Below are experts of layer 3 (counted from 0) of a mixture-of-experts language model. Rows are named router (the router's row for the expert), gate (a neuron's input weights, with its number), up (a neuron's input weights, with its number) and show model dimensions 256-383. Each number is 500 + 50 x the weight over its row's rms, rounded and kept within 0 to 999. Numbers have three digits each.
After each expert's rows: a language model's description of what the expert responds to. This comes from a sample of Wikipedia text that the model never trained on.

# expert 2
router:533498465384413418513524544553521507572526591513554517572511463496514555505563510521540533560384473518499399517399466519588468389498490470493502421526490391544476562523494495419515471544512469570409471439491526397428404527514472446456506487585416476457483502539485503512505489505502431521441391545504457539579570540464566475547495528475474558517511517420568459446586506419540520574467
gate0:461426518528533559492450604498518509473478616471485464494507398388583512582460458492566433450562521575538581651523444570497612450540446486554448507449409501453513500481525455511472504535564596419529532576532492481526483568475502419501526478496525535525418483487476423604429524515515468458556546577456478478528542457545518472551494542576495519643518512525496440503495509588507508514482
up0:426456518541489500459419688478548464462440526607435447535509394443427520605509508507474416505555533561508672547542505559433515521532486599456537454488596531521463510488465587487448527477493544394545564519431513509542502515557527455510494506465547450459560578443503567464549419337572500487532528483533437365506513508469519536512510491400528486550513525516502470559525494522471528410485
gate1:472502490387458552565485433574516411449497574468447529508508528508363526505446572509391570438559540466538441403429520531526539466474583551480559563445491501548448476574597480472553556500479500466520519478445534545492484515358543515529415508441414503524485584506490507511492550491425465398417445449594513403564549516437548472456443436551499485437518453515513488443472540432495546498482
up1:501526586566467631509431526490477504460503472482494552521514581421548472395530625499433558464508538526524643614526558539473558469550464482482570529602523559445551356500476535558470442521522544434592457540463552496419533503419524436516583586545532503507509517448473469553421521494470531450549496462495480396519541507484508457456488473480475529552492545467525499481470363418514453557386
gate2:429519484489507487520503529502542347434436501500410524483471507618527499497574498547496468517598536489428500487468542496548512500466560499435518501500563465511504498502404604445554564478630475504535454527496392591519467451444456524443550539481535479478483477496464528528530420504491467550404507538504578429453465528451437509487495518481539457436492503417538566498484512474482425499471
up2:513489587618480515511467543525462491429449517514428506542512529573535494465599473563518508485569565464507514646643476647465523501550577526575477525507521561497538464551475589478532552497561494465540482527488500487526478511436580471440629546440492457527491472479452512547487531506427532526553501504478416368491423470508396508487524538485471454437530534387492537454486518526573454563465
gate3:450427436439480544457454585534533469394532468454545434466572508463443456465489520519490506476568501470493522485593527510491558478513595571525485470489470457613529492539483496534495418461508607452604526489544564596556564508457523537543437482413419541473530456435468486483436633467418544453535569515483423400563600500555417553469457577582498546444544458468449426496488512604422482448589
up3:452464572410454506493477570495479522476460545525472487506523493418582490489573535419490504510548570513458506672527543516466495491434544561475505414526495498576505358456512517532488470561453564458443514508547491466553501432551507417425460489581424525471465505440599627504387600418515450534527507572494500488473534473555473535584494454526537445459444529461467509556407529513480560573442
gate4:496530420584491494434510488491474533451548447506472468510464537510445486444545510527409558500444527519461530513558465555553522538458526529517516519399485573532493489498533490499525496473547472431533550509483506506494569560561490514517429718420443523468463478549472378523467502537510514500518515478573501547468486473524569539459501481461530452452532526508442529491449514513479520484529
up4:487474506508540519430512415606560261514546476538569468509484570576512484587417471486469527515601537439483598494441498541465567513527448545493498499554490448444493418509514445519530475511543549527486486546567578579530447413484462576509528428489551545506573515448444461560501535656558502478475485513442589464504478514477364508465527442583498551550508459494476487512477472530499449397549
gate5:540521559470449452462461454527487600514488538526456506549520526419610467495520608471553511505447450549459470599489504492502563518527433538533503375490482457507534528521501474551527494486478507572389516455611510412538459430506462464446484453601447566502508451418541465475415615455518418517472475543498573655449642534491508505576511430529504509505492513484482419474477476475553520497493
up5:431497467459509551453423618504458404476503500505555509451523454521453496566440419516468495485490511457514563442584462440399492490548511452465529595500519545457449472565488548531455514480557636396533444548423463676492535539488589485523431542429511494503486551474518423575533465594543582425540562504434429435534426400495521510447526595553479588504495476500427539504522502528424575456439
gate6:525476517541519513513457489645593406421577512514441424423500424418415501601531480513541496466497494496534492473467490543515560548462528489552510436574567492517564425528577483447538479542542489488536583476536539427496467501530634494512500557600517549539517435499520541521528549571467411554422495548479445482467469501530385571479547588585453484539478479455535528484501434571482549462487
up6:461554491504537536527556400490423428568512496574503540520466495454481471464618467458408571539446523469459439519576525571488466471511434492424480497541520488550516458468515505518570538568425541550486564541521503572398513506503564585514489488512458500478525527414514549465562518432430324709560489541524484545458500490501581475451505477467495522423413477482486449492519414474540556560538
gate7:511569498441526471509511524622529364506475509486530514484542445623381480556374575599564480485532471378488450381408529521517502499472507532581538557524438468509565565490522509469626471571518515519458439511482579550567468450407579563564398484468584482520535455474496485516549468531465522389429487475453570490551503511471583497441520475469526492457573440487458547507595524510480420464465
up7:484583503483513486546465539617497365447462507553427548533526465545372496509476584522508528413507467409540382460475504546563476498491532569568508513578498480520505505427528597447561503622558503474434472468451560503523480387415561543548432479477540455469554491540534514438560412480483571434408487485543654517463471549511584512436505473416551489454519531472509483489552508478419452481439
What it handles: Line breaks right after a sentence-final period, colon or table row, plus word-final pieces carrying a period, like height., s., ing.

# expert 12
router:517519556506416594512580499522471443477480472434586529529503497550482471421538444508513562490544573510526552541519460532421493362482487501493569464529433411452415594563529398537516431491613488488569505524505575479479380558520538534524487462441543505557516418539525549439492572479579533500543488545471474417515530561597429570497503507455463603442527495412474408526423535506446560617564
gate0:509536538478513560524484474559543377495536551485425443469487469492423491497415492479518499495432553523526540509479517535386456460453426539535495440617560453414495464619582507547514516462457510529508549502483474491525496551522537503527540464432579437503528488572526556486486530598540553544520420530530416484551430535431462606488540455453523558635456422467491526504426513411482469516563
up0:518417504585551533543520489572447496456515422489538461534557571539457518519491572493476532604509509547477548432556545428501456404462386509581498469497485552423450481523530492538474546442472524556482410533491474461420569561505526519529525457471576501570512562487486479519540565415496525447470606482461474583511561585440462498484460446472558479502516462520474440558425549528531488457535
gate1:523518483426450490453505473627480407470516485537506549532539539584439524531379434480460493511562423431524491512455452407456559522480432519458454571560544474479459477514461483559439440612494461451533551442475538460486463429468512496556435450533510595565548421464591563520507508511599440538434463579415513355534535505512500475598455539527577529509582442474473417677496446460473496506489
up1:461451543525541555478478481476444561507364550427586506448463512390521454539509512515470581471470536489529555479434483427482485469561553519530529510476511474493462392532629450486519540481505461435486441524456455434539474496548569547507557543448506510496516515411472542563584492605446375522577467510453474554497574492473519433523561524537444494527437599537472508447448443517419586533472
gate2:478523485546551479543384426458451522530437426527500501483459554448538436499461470475533453514496576571521482438498501490493526409509588444463519453571449514531545342528534568463513487612599496465523508546557448593534534520505485568530570516533519384579441485523384505503489551470413635458476422450430462553431569594516426511524537451487471549474485502523546491480507515464513549536575
up2:490475482394440416487529527514489496508500471502534448555575438444448547528460527436465526406520459518526466493516542513460491520439408520456510518483582519499479578450495463460562421503471416533558528495484551636482477423508499471446527482479477529590517433496540399432527470492446506577572405528576458459468477457484478507502462534527598494419469478527487493542473433464450472457443
gate3:571476433487510504461505437585470495521460498477504521523534482569516554523437555513472461462471530441560497488420483466522606489480506439508486597537529528558477470502494409528485457545507467535481573448471519493491473511502498455496448413560536528479498567499503439533497470492553555624532501565368519452573577561506444540425458370532540500467448393548467549564528563516524475549501
up3:521526451462464549451554469543508522489442547549482431486511483453472499501477353494483456526542518487539550451532433496461458443585553535537481450573516539468510598470620488524550406564578599441497562549489543459535482525535467549446503486472528550578566472496533576503408557503524420456552465497468524521482502526581469510523483392336484493543500456567419438500409484515534470503551
gate4:455422491535525476485549571559480426531517515524515499587518471605474615523508550500511567415417530580480467480462420451483529528482451561465525580443512459600472597529458451540510501526526465530445536509472462508523423442465505505538429510573536498445535522483492539526444462478519592524496524435491504422552570573450517544481496388490479500533475494535526574451489486473480455530423
up4:409487471468520501528501528491474489550399537516594469590544476616516589508530484523480525520522475615506500512535404419497487480533460575612532603432503489554486534539456459501475501444497455471490453467541484474521470426466455481524523523562616489449516490517512603510468448437509587484549578445498516415485573508461531442499512452472464476579482471569597518468481518438478453479519
gate5:536575424500438559442500484522496587514530503547590522533462534488488482460584490499458435542489525597491488476539567444555478523592540616536491530537472476425489556539590484509422507405466481461519460500566563577515509468555565464524494498409517516526560481514534439464519428440545614481517507487587411515447484538519488625467476406409543538518491509572544499452503518393558524491574
up5:452566514385526543444538476534477506615407497533523530586554509468586475508476537597529530635444472465487511469421478393513567525518415448436474501436486523547523477470561522509479519459514508459492514504502483517541487501496517518478500504519471583477419541506538546468499458480505500556466543477432525500428531511427493562501446498531506534469446462543484454467494446383518506535556
gate6:529349545525475490477510507510449539465532342451553535448527562505456490531473502419442513527543552457524540443441401526500529496431557505494466526500545526513527505434489530527526403514484481510468491603498455412553479483467472434486526539596518518541487551525470478547488526562579495467531467412566532359515479563494510463537539482534508400545404492525480553470495466467590526482476
up6:549534546504459497465508545424453454427473387473470523351461613530469452559500566506529487442498482520475428381551461557546421515437462619449510494473472463482511559465537482447558532546557585489521516518466542412499494524493482490564504518492550490452426490497531377482535591476523498464537504504531515500472499566536578540508484517542512531558440600535413504462536597537520550568452
gate7:452534476570514546377418465470507374431373478430419465475501428490473506479580510538566445497428461445523565508547608434497532470573554607442502490577549441488534452497615467473483410542552465470499552528437462511538539519571500615573498466457497497385534528506461490545549529553596464512442559571552491548524522556501445482487516474459526419532461465563506481519503555554526482481450
up7:464460554376589516484602533473555492496544576593518469490399510484585611453510500636496564417501512443479464489551484568531515637529478568452422497472517594552544449439432442458571547516481509451421501500573545495522492446510502547511463538464543501540434588480555507501490471466506423550458521490483530379556519511425506630533494569540449518491477453526387482429576470424498456417597
What it handles: Prepositions and connectives right after a verb, participle or noun, before a noun phrase: by, with, from, after, during, as.

# expert 20
router:454523479574446479522456448510468499463475621528462480541481539478558626484580472566560551531486482562495539505522419498510399528527590541469550512466565510490568530551562602423551620532454488553505407489430467498518392548549550479433551491461528458597462539489444521470459453432488508534472425404412504521570467535416532494510558460567437526488569542456545431469512500460554580480444
gate0:512443521582453496486551438594512420453536537534533459482587436575408451465407576527487510483480586519532471512489514540471569546574476563516549555437505593466543436456478554478602486481553408560553491546494469536559528487521529564525444411461360519521515531525413528487492381543606570420492495495541502456431451495488537492525509493553531467510599429478520472483495542473456458435523
up0:525481506561414454447485492633484424511507595536524497482577474459455516482458531518466496511452578541532471599545454491494495486594509570535510487445544507460577479495493518436530543484531437556569473483441547439541453510468605507489451466559437466509522481454444578510445455519606549480575529506455498473505530484457526471558514470530503523544552459446572375385452490449520511439418
gate1:455506387521545491509542397421477565438494568429481470534440414496476493568544521560552472475520494480459517467448509508602567516590415467568513481400454623567458480490526515462572524458534436457535525606569435547659563579595453477464494470474469475523504472534477611469501486553500447623437563474464548532501405575457498451571494446458529485399508451481482476367516541518531523502497
up1:498511476461453420510531451478459586500555573461473506548385374462517455580512472516552508519553508512467502545513440482562449482590505491523528468470501577547512485532515527444485522638565502467569533604509542486518519622517522473501460511514442478496474554498504471528481433492498403569519505488457498431490516536502446434538552455537570511466482491412589497364447537487538575627465
gate2:521556437468501440489423473509393674571529463498546466556445458481588516546587495464472472491487463502538500478455490419463487554517547518441481544496453427523504536521506497493540465540562441539514504552543450417594543579532514543534470521481566508514549611523589504509521461541429396593501498437517488501524434438518539396548490455464508507475412457478498532417421473504564514524451
up2:598581423515497478489385515545449608543478504555507482539539530607551478435531544415555492548561466431491498467566488410469441508488509533528524523611507399541539566572487505514553424430448513566443515510486449456487467510555498400501462502532545549512512440543465439508589536418425569487602509435425457534568431467433478582543471461491513512631474456505487530421601511531535453562393
gate3:434489553539527520543432482545463550475589551495466491478536490563525559547533529470464565539516483482461411394546476536484496479495480471542522505481490451514518508451493539519560564531499559555544501497490431540466465473533431625562438364547358420573428497504450533554587411531492608555451545499554576560524433560487566537406505382534559523455581542517446486476552525573381441456529
up3:431523465424494509474562503496525518542443480499427517538404544514487416537537502506571484515532436511529566495546490560443536567484550492526536590463555502490460498450439524471512505455442375538419566590497512521560490478525479518493484518506445587562449573434560446438454398536499458537483452468491485443384522482453516482478485552495495538582476538471541636650497487463559482466531
gate4:517479507563474563427514548533505408486511565399517524444536467644491450459387512493532557421545572497508575551493559482557470450505528493478529481505521482482479302591503567482526510533497500500497459478443530507525571546498486538408483492569423475450453479480477466480460410566463582401469525575471420490473449495516554599477456508467587499534514473540476569460420492487487448388492
up4:480549448464471556491503574546463544480531573528534500535506503460627542576602446463561586505456425564512452590573495533458460365525450504459515465419496464516505502501469484490444565476570496525497484487443471481488475528530559460430496408535468417459517465392574528508475601480472522449541498429465455555514545543536528432653517594474482466594533512458582518546464483530461474420466
gate5:512495560574471529517544510458554544560398482458461501573487465499558458423530403551578547576551531615510542513527510538544486404471483393590501471486473421534455490551451448526471502516429518569404514525412517539493485543542470474491514345504523500472500572541488560413400588533523443463504464529508431531460466493498511388567502457497433518524415478491543472424542559485546508560424
up5:474489464506515500466468472442522524508507611496501490502471505543495502496565488604532459503457480519526469580503461504531413484506475527462455486559555500440512510448438536572540523570543424525440486469574430504487483447630468476493505493489502493455514508420540462410401465544584513496479484468541486427468511490459545427471470430423413554535519502424470481596428568393521497557524
gate6:535526438482533602472383438538411447413551487490471594472491581442579455518490553476505466428504477441516506566530527549501443538519484469500463534547514514507465523510507537500417495464549466481530493501530548536553564529442522522470437509528563566587571489433607507501439543473594520397460537517426511441431427416471518596506457546475518545552492504469448498555455538485501555463442
up6:540515518400555491537437482529463546476461486458487515523499535437498516514504551481406506489513385481516501563546525535517492502501500515541511476501472479482473612573513474552400467370428397592484478457484602439314519497496541537498554482579488575499551452477519530391464537469607498417607472460481508458517567412483468580566477529534497503591493463480489505597435541510560513490447
gate7:474527526569439523450560520520473396478468491475505535516641482523499487494572458517492583500462515549445536382526490497516428555544525473497433442429542480414473553530494511524529439464518581474510498467499594628502514489531498454480546472494488529513547431486468382520544512529557487436427545539546530512524583494495502393391510499568528614498589492586426445484397569472543442503475
up7:543470500537558406562487481408439459490550485513431451488431565614474490550427523468407475427614502539468485427497525517525556601371519517625519520504476459424450484569552486512611491459439405517499516615500573458464569468521531579571509592491514471456498528482478579464546450480528565485582520473569549453482500563553498571567501504509502456599531528470528578519502484535494456394549
What it handles: Periods and period-bearing word ends closing a sentence or abbreviation, like abroad., ")." and U.S., plus some line breaks and heading marks.

# expert 37
router:519470533511437442443460412518549585487479505533511484568524489355507397553511613363538523488409408419511448541572542529554460488574511514511432467566537561463532492458499442431457447602441568475467465470506563408517469448548543465553521527524458564525472514391561473522378487543543560480581549481536474519549438467472458493544502502575488554490566500437406460456464534558478564514541
gate0:543486451484558461495439569579444440474470376542574475452570470545512445567641476508635501469392503514467486429485534522576438471522490465492490511472433530499510465482523464532561492508456577496603422529555557444489510458553506499540499495498477458421500497487461497548469470513453516557469551571407549541369473505513394521458452477457548610412527495504498469538569531523459537536524
up0:538460507451543513489482532548467451537527462485559442455466536440603448514488510511599467475457546478497517388518497489578439444513500474448519545551547489588449464476577495542537512504486560573584440513530462486499447436539495530504503424547430487445504444564514484484468500472443477539426448528438559484427538571479413519513465475403551596495532397528494452521483574466450542551468
gate1:502516465513537552365465624604507589612488474403412553556551530493485531466552559465513555561485528532428459496510555565509517485439518588473547480479436528529451469495466548512434383544531438558444543415590566555428472511525506529545518450548456538452530470424574467519550526442513480441449402478503513520361470447489528467481490450506540432522419472514643537553561496447582511557535
up1:486530626557537587495510548532436511426447530502427547484543465543476486482502459586511453464508453505463559445435563454562565505421475475506508565509440563487562508484426560517563624462507405492525598455568467409588464489539519503548481450546482547489522513506448475511569528574475576462509450462519503553380560562470462417528577420573510486508511436461543548553444460493541512437576
gate2:514439556480558493492499594527418513452516496437443475512393503485660475514522545516418456500420480474467491586490555534500549504596522491536482494536593501502397412499524530549520529517461533471477492492475602505565581552512436501476452516459476583484530458415606526469462460515439529504451465439605470475487450531544540602479455519475410485491481499458584544472619449558446533450505
up2:488547446457501517578376575506511491559540455486472608538481530547490469521468423468460470543607607505448520481522499539501569507511610447454527571419450414490511526435446504464395458459488461500479439463494465399564532585435513527523407557465540494468528430422515465511440466369571542421452476509547469475526535529504492413501499467477485510541512593489523489469531428503550519474523
gate3:470531430554471407427502461453567414463530530472501425441451490563563484513389520509488545414454508471458485482513400432506444531481480464459457552486525536513542555524515434514526553544491490416484512575492563413533549559355618564516442404506485494501603550503469525521451485555384355533512513586443429531550547555479534410460468447511466452668442583396533573501456474522445505515464
up3:467428481478474385554450510411467527539458503488470513476518429468620495571515423552485515512549489505394456447574446515416551387462499426516473570437420410432527509559468428560560425459489495433562404458414558504528588539581315486420558495422582504554501480498537501504476517405417509564548468516493538385466534513506495558502477539432544508443569535559451486497512518557595573484454
gate4:495521467559450526493526475464514532539424517489466505493450455510475417532477549615488434443515456539486490520452462526582563590484488570514552565493550516478497474471525434492499536465467523404435460542474554503500540547568520508444470493440462480514512513427350478497483443571585570452503564552393473540560468547540540467450558575486546494520486504528479555508525439441405515487529
up4:415544496573522516541447509581492501518438445405446500468484562485526460575503540508512494517446388546493442554495462551422483437435446503591446463397553529472445450466500542481574462469592469556607554556447538452488491498442422573533538488520471483443521565484504560473608481515392411528549549606492519580497479424473488496581492483570517488515428500540475517461547569482587480600498
gate5:544441399471446525508502526482480487529421462406449527485516467460642469441627415557444493578488561497465420553413542538498583493479517462529501505522411437449495526530489429530423453507429439435499423544525579430452568450538495529498580457553521608490596466516506440497560514547472474522470536568574479516483503447522542512450494547437498463666524530449463539417545492561575513481483
up5:442582565564476425477480456537573472574545556467433467450513539481573447433521535437376542492461471589483550479476542509476533561508526528496477495497554491510429516452590437538412532482426553440521451494514514492423602401525508568531443461453537652511538560462545549486413499508560650411526556547475458636389493465496502564508448519431543503563570481530447529569419606480488472501460
gate6:495527460521450433599584530479518483545457561451492504569580463526508451503493483423524493454499542443417552494539562438506559459460516471588501432512478462432504556451415482505430485519534475445475493476463479586468475531504443442507525464499432535560507398514607407488515553519577456485483465537534549464462563509571522420573488517517586554393494520474547477490480540554469547509481
up6:494441607486564645468482490490569472535443509471531463482537467520613519477476450537469396440495466439556526495426406427529454539540443576467519533513586595575551510534619560517537603431470541532513432529528433446513444464484554428493517573566537478615449511514473480498474483503402462597431476493517493496455530500447470465456526503444479499476462475450565400438468489400564489548505
gate7:496511440449536447491490438425546526558531458504447518511447486497536504496498436465503424393467519493534527527584509400459529503543522539569508431512494550441541501483510588439393474542562473446482500515448481420575452489437514504401503501540439547497460498473541484571353445442500544500542467584470530555561419432527525547471548571477431440498421559459435530504527478499519559465542
up7:444394481528473480470470471450439489522497534484608449570531436513547487499567559427370571507432475413512527484576499519452482517521510583474538490467526498481524427503524407546502462445483521572513513513496532545506452467483593514492465413459523471481530473460448539455591606477436547497501561436506472464529515540524468456576514519499653467541561431535427561561576496469473424424580
What it handles: Section heading words like Bibliography and See also, table separator rows, taxonomy fields (Genus:), and sentence-opening pronouns He, It, They.

# expert 5
router:346421465503504564555364472453489417514423496502465512532534581494436598492499509531482516530528532474559536435477568603421579489450496455507563508562528517525459440461546563493509471481435473514593525429468468564455430489546520469588570596440469441487505542542541589472515537510470546512495498390483569558556490594478360541521517442582503404592511586552490419505510495567541453433547
gate0:446590467498518482526502513510495612526512493541532423477480516412472554526498549417519440495422418444432477414540466539432453453535516568455516481550427498501439474536470426557510540523546621482575442532488572453470596485416559521484470543582456450478493583484540566553542501541506424515558601546473517536478429480539426555539493519513505523481421474584503423513405536457542486415486
up0:490649503470549525514500509514535417612577492471487530492580490485532418459531525482536491540508405537465587436496449381474540569553557445599428557440533509481551573484435535604432547468455459513504574573517549457424518480492524559528445585501591458517627564492472473601587508388521444543407607472467471504458463465489413466539435522451495546472436508479473495565492399416553485562546
gate1:473541351476417490497514492503482453389528466505489454370469368418460476526522516437478571517481488512393531537528526419389495460531500521559462421441519570493456470464439508546435550511416415543458438647547575475538557514470419506529589578655441452511495465520525512556451528491501520472430546529505540610448475461525444596536528514567421426478429513484504528417475571465533510536525
up1:484460525503499462528511481515386517472529459542495394511506466497526488509405572521485565472515579568554450462515540451562515529449468465488462508519410489567453511625509529554525574454476442404591464481379417484482561504480377495470481477475513539389440466435415483486488523495432426483573569509542578492503475538490513534533514497451512471435514487511500506406522570594447515439477
gate2:552500381494439519448390596462599507472418572565505530524462483554570471506412515462501491555450456527536480535479482470441570517524455439633564406504521604610450540551508535484446479477423508591467387464586520577479468556487491500475514472575441507512462502521501498585397527519470520523450439484529491560579544576532521575505387388479504492457504461448488483399393476514499443563540
up2:378531471508487490563535444576468491495471531496522517445439509377460552524537593504426530527436436564470500592578551464543429570452538526482473586563500482429553498443569503541500464521460513515544558480447481450485540459506487482508428489504547533555488494483504471424493585478462399460588491548504492528557502413513495493507605507427561497560569457506491447546506585520548530498447
gate3:429470428572468563485482539476482562466512509530585473565457523526486449514527482499504463438506499512586509502487529527538549414622463435458554473482483558514606533525561442547524517395449520430435559492433455508527549556563486404469481456497552459454562454531448481470407592484515582540602486556544529510481570483519498541412490522579433528587436545486512488488512453562497573435472
up3:459474493390553436490429476442461480510499491459485560556528439411555459517429518557547421492523515487446401451576515465566475540472588621422560469417483584468556546455434447450498439565477500513574538513456520489462452603449459576509490474509455525502518580469507503600517463493529534457422469539566548534486533520494584446539421443500493543487490538495474540479564481454439497525504
gate4:459490510438401450473503539511479540599497502509524500567541506451522483564554448527555478441526508538549517442448532466563532383458492441523406482429541513508447492523414443577494502563601567511479444500487557488482441501595446529435499519525470533394465567489561551541449436533462567454487465507475469531525457452468524458510486497511527555490449549370527476423479503503589554550479
up4:469523483482450463517487501486445440601486488490503542548523496447575458500509428481556501550526506529541541459404539461546497441485485510536409470413448464456499523535389471598430477521509533550409507557457540477508454494577394513471510553515481555389527496485538558525487534457480530492370529576525519499430489519491477493482473556549557550434496594497513451477487488476626550465473
gate5:551510553550600560440469479530457510461492415515515553471471512434529620497394459484431482454503575527540497420482457516475474466560494401405469477454547440520497544617498549448447474471580569551450534587472567516474516528416402495467506489508426434425468513536482521517532557553521460450500539479408512584467431462534449596525437399419507511516478432479489517538403473501603487444499
up5:428496527542396403472508569505598504535545573532553475553469562591543470474479519459504575524471452529481402578570502495457550416426520496542451426532555487521496475501579462483464573626498484533487517429483439431477532475573545486531443464535539485541474500513472437603517364565528539484461514569561374542396514415471411522481478519460483524529517478481453512414495501523529522498509
gate6:509415489412494535518517497502485540439436486485518515512514457414549480542531465397497545471474530529543467608528534461532461540429578574423571541447539513457400542436488447500435483608511474626571541378518492527528386442473526436531512511500555460489442459482586520533446542393464504487518474593571506572431527526451529445554574509397575565567438522529492428561490466495483613507552
up6:526540487508534507519501522507521518427436460526552566589571467354462486594544469419514520537452469519451465549571447475456440495495536509543479503502479525534520526460510445545394604550445452601542559424507530469451437551497499430501517540411529497435502469473577523517540551453448505502578606494477519549433493440495476479503468467485518542532423491417473393557450401614614497522474
gate7:503463545532505444544534552483501447395430509485555516477514458594536518428481508463526490549468528525460570565484501540458535540440520572520557490491513480465476579503523573533497510494608482513503488462568491440528435525521579557484476504514494545510453572511681507478528482471569563517571447503472543439509519426426549489465521495484495532464494538422473506453449457395506458464427
up7:515518573474455517421430489556584486484555500515555507480519550503485440541574531464408477475469454525374417592413507428525491492514547541420406574405465504555416438442460531454492487477454415409449565498573497569436514477539523512532419466489521459557434542471467459377442505559530427511476552474479511465546524504514503483545419419475395545431455448495494443511514510502496423586460
What it handles: Mixed tokens led by the article a, table digits like 0 and 1, equals signs, and the noun place in place name and third place.

# expert 50
router:543470495571472570537474476520520559493513526532523469506502522481502628452512517583446541427545468539519515524547571521573515490407505527568528482497475471474466476471569457462523484527429485567546512455419503503467466488467522449525568505420506397388499502519468495433520454495497507435519488492567489507491513595497428467475427543501503479536565628505633504451546517530505427526518
gate0:550490498459545548487484481451439430540492497521566524525554458474498537484479483487521524449495462524495442467464466495555536495534502535496433428461427445507527486566576408448519412433471500553552545437498441533487524544471471519537413515568430468506524492550445472491544548463590544427571484382502440453455491494563444554486501488545479523450483458492489481482532489533523537530531
up0:495491501593402567473492516485647516437480548493441549482431570496462510537655496483376533494515432503548527513445548543438432541481564522499535576464594538450464471428414482512488521474553542582470537487565476486552467502456431448484518485452629485507436563423461533486456461469420472532499550546504584564514459485414504489579504422472548452488436513568510555566557545543432547467476
gate1:498440489573548523487633530549545382484492537477417458493375454416437484452592452526441572516494487535527481466466500526549491456518471417502468511503495488545459551510481481470525405451491410487542546473541418576524438562579442573474555470583470510524445511654389606454544518565443455599549482468494489406531508510516474512534428474529554361514467489503529500478481447497578491506529
up1:511454461498449443477516463542467529482520458460469469556489588470504501552534561491486572487460480434466416525461501489473473438523473553409446459459519554538489503534511458508428463639499562512422391552576529401548546336504488506538558547461507532525466595490537445565489501509560504574498485481535445509591651469571503567529549504461448517539557524498500471545527446560440531503580
gate2:511404478461468456530486497494553557452539476454512471518476516424609536519526490568499533482540511579480498529561512401588609442527555453562470434462497522604478456557511422491390478465530444534546453510514491477530516494466440442527535470469492479495531494485534375500540484470602506420595506568527516482438554539528484464562452517512506479542547538522537440449505536427537551528468
up2:513543498552593517514500417544413471511521360589441436561438510445462483483448520499507483505460511457448490524556524453461508550481539574455449519503527486475531490479473503501526492571432445489476461520469611469544513516532563555440492473540542503484487563489552586516438562572399472554529486454465496543463272476471504570530517432543459493501443515420482529551441508499468442543562
gate3:521533546513546589495483514511447470474414606529476596398479450513443486522508508495448566539527460443519503512525527543444535649454506517512483539479564501557539481501449530514515566459557450467517600480536445512506516507486494467551494472521494497526507493469489598504425471400514454619434459492479525480462462484467546538536490454520497468444477512488521544547551507462435425468436
up3:505594560442515560506496495483446427504406592467594540510495499582500498476635569436379481583499455347505505512426538459452465597502559578451526499541565551536482518388463522475545528424529458470539541507559483546520489468508442479464479492397462483540505451438520513475367446433551482544433477537499625509490474513436589618519510479405492518454519489530499484509544526421493533556447
gate4:537519514524577453548473581513496481496464562514570542541451417559489499546486571453405532545452469632472483560493536516468462465494465523630541449500470373448469476572516499473486403503465498515529568509520521435463511523484514557560515393642420501496481391516476561477630460466629560483552496506501475388526592530624475586506503487471509461452525568566518582513514509511523463470416
up4:545451554515526518490501551502515437484448486510480427484500510527433451542512505483405502503518515521462503518550509494507495531498572513499563578482502439456539498578549485488577531343404435517428563489426483412505504393462467516390534528526460463525446542527413568465623410485413533545526443472556507416536509515609419570535530592388453455511485566540499610502493428506453581532405
gate5:533451524599514477496609484591474528483506515496619410477593501457475502471514539463407453522341444513508458463462486473522520442542482508538372458451496467547479430477471462505504512533498552502477519509489605461440445542513491511525553545533519505481522502626477488495619484523586464510558493531512450574486432539542471486443456367499486591542493484436485424541492513498605496529550
up5:514433449589449459494534482567484513502489460496467449484512580580404496495491507501422492463413422510483453477516468499488475465540484550532328495490541463445475407472504468511504569483506590517509496450509604472480474503577478521442512440459529491475510520564441438567564472528658470419582482565479468642509329499479499555436431499548506552537502501474542450517485511480639441497542
gate6:412514483449446502485530505533477539468460586459442528523496563478485506481472563525564636583494517559499455425480451533514501543481509482495525533504540511531472487417534572424485531565526475500407450548472600459458515530500449409480544398480406496516501513496589403465491525600492537470472467473526544490560628542536447436428476463462465474541553535513541418472499495520492536456486
up6:427533461406425494506493520467522456498409458488552405550576478567488488478563559525422628478446542409526486536550497566496385539490532453483564506544534509517510477441584488501460488533452514489481434489495573537458527390536519547527503466420324483511537540444637434469512552548506500475494486411574491415543633508571504524454508573481464381393515512522513377516470521478456502527519
gate7:473565560530542375492382499573391445485619461614526534484562543515540514484452592510516521491503520454457431530468484528544530438475505501492524445459425512508498373551505433451499450555543463508563404535580531478428526511438571450531552383472450480443546437486570442507490516490532566396591464532489473454487515496587416516493442571485467496443452526449533457486474454561468469499563
up7:448502463509481567500533458461549485543461561492469456478468485499471468567517409508467440554476568461565497537489517546466442620504543445486568619510618521546530550433462568607503522477519498493447598496502449538576494453495468519478425630524518498524469639487463476504449454518531438611409543517528553483460410470385520512521616436504505450573482464541479557535474552469458532503422
What it handles: Line breaks after headings, infobox fields and table rows, plus decimal-digit pieces like .5, .9 in numbers.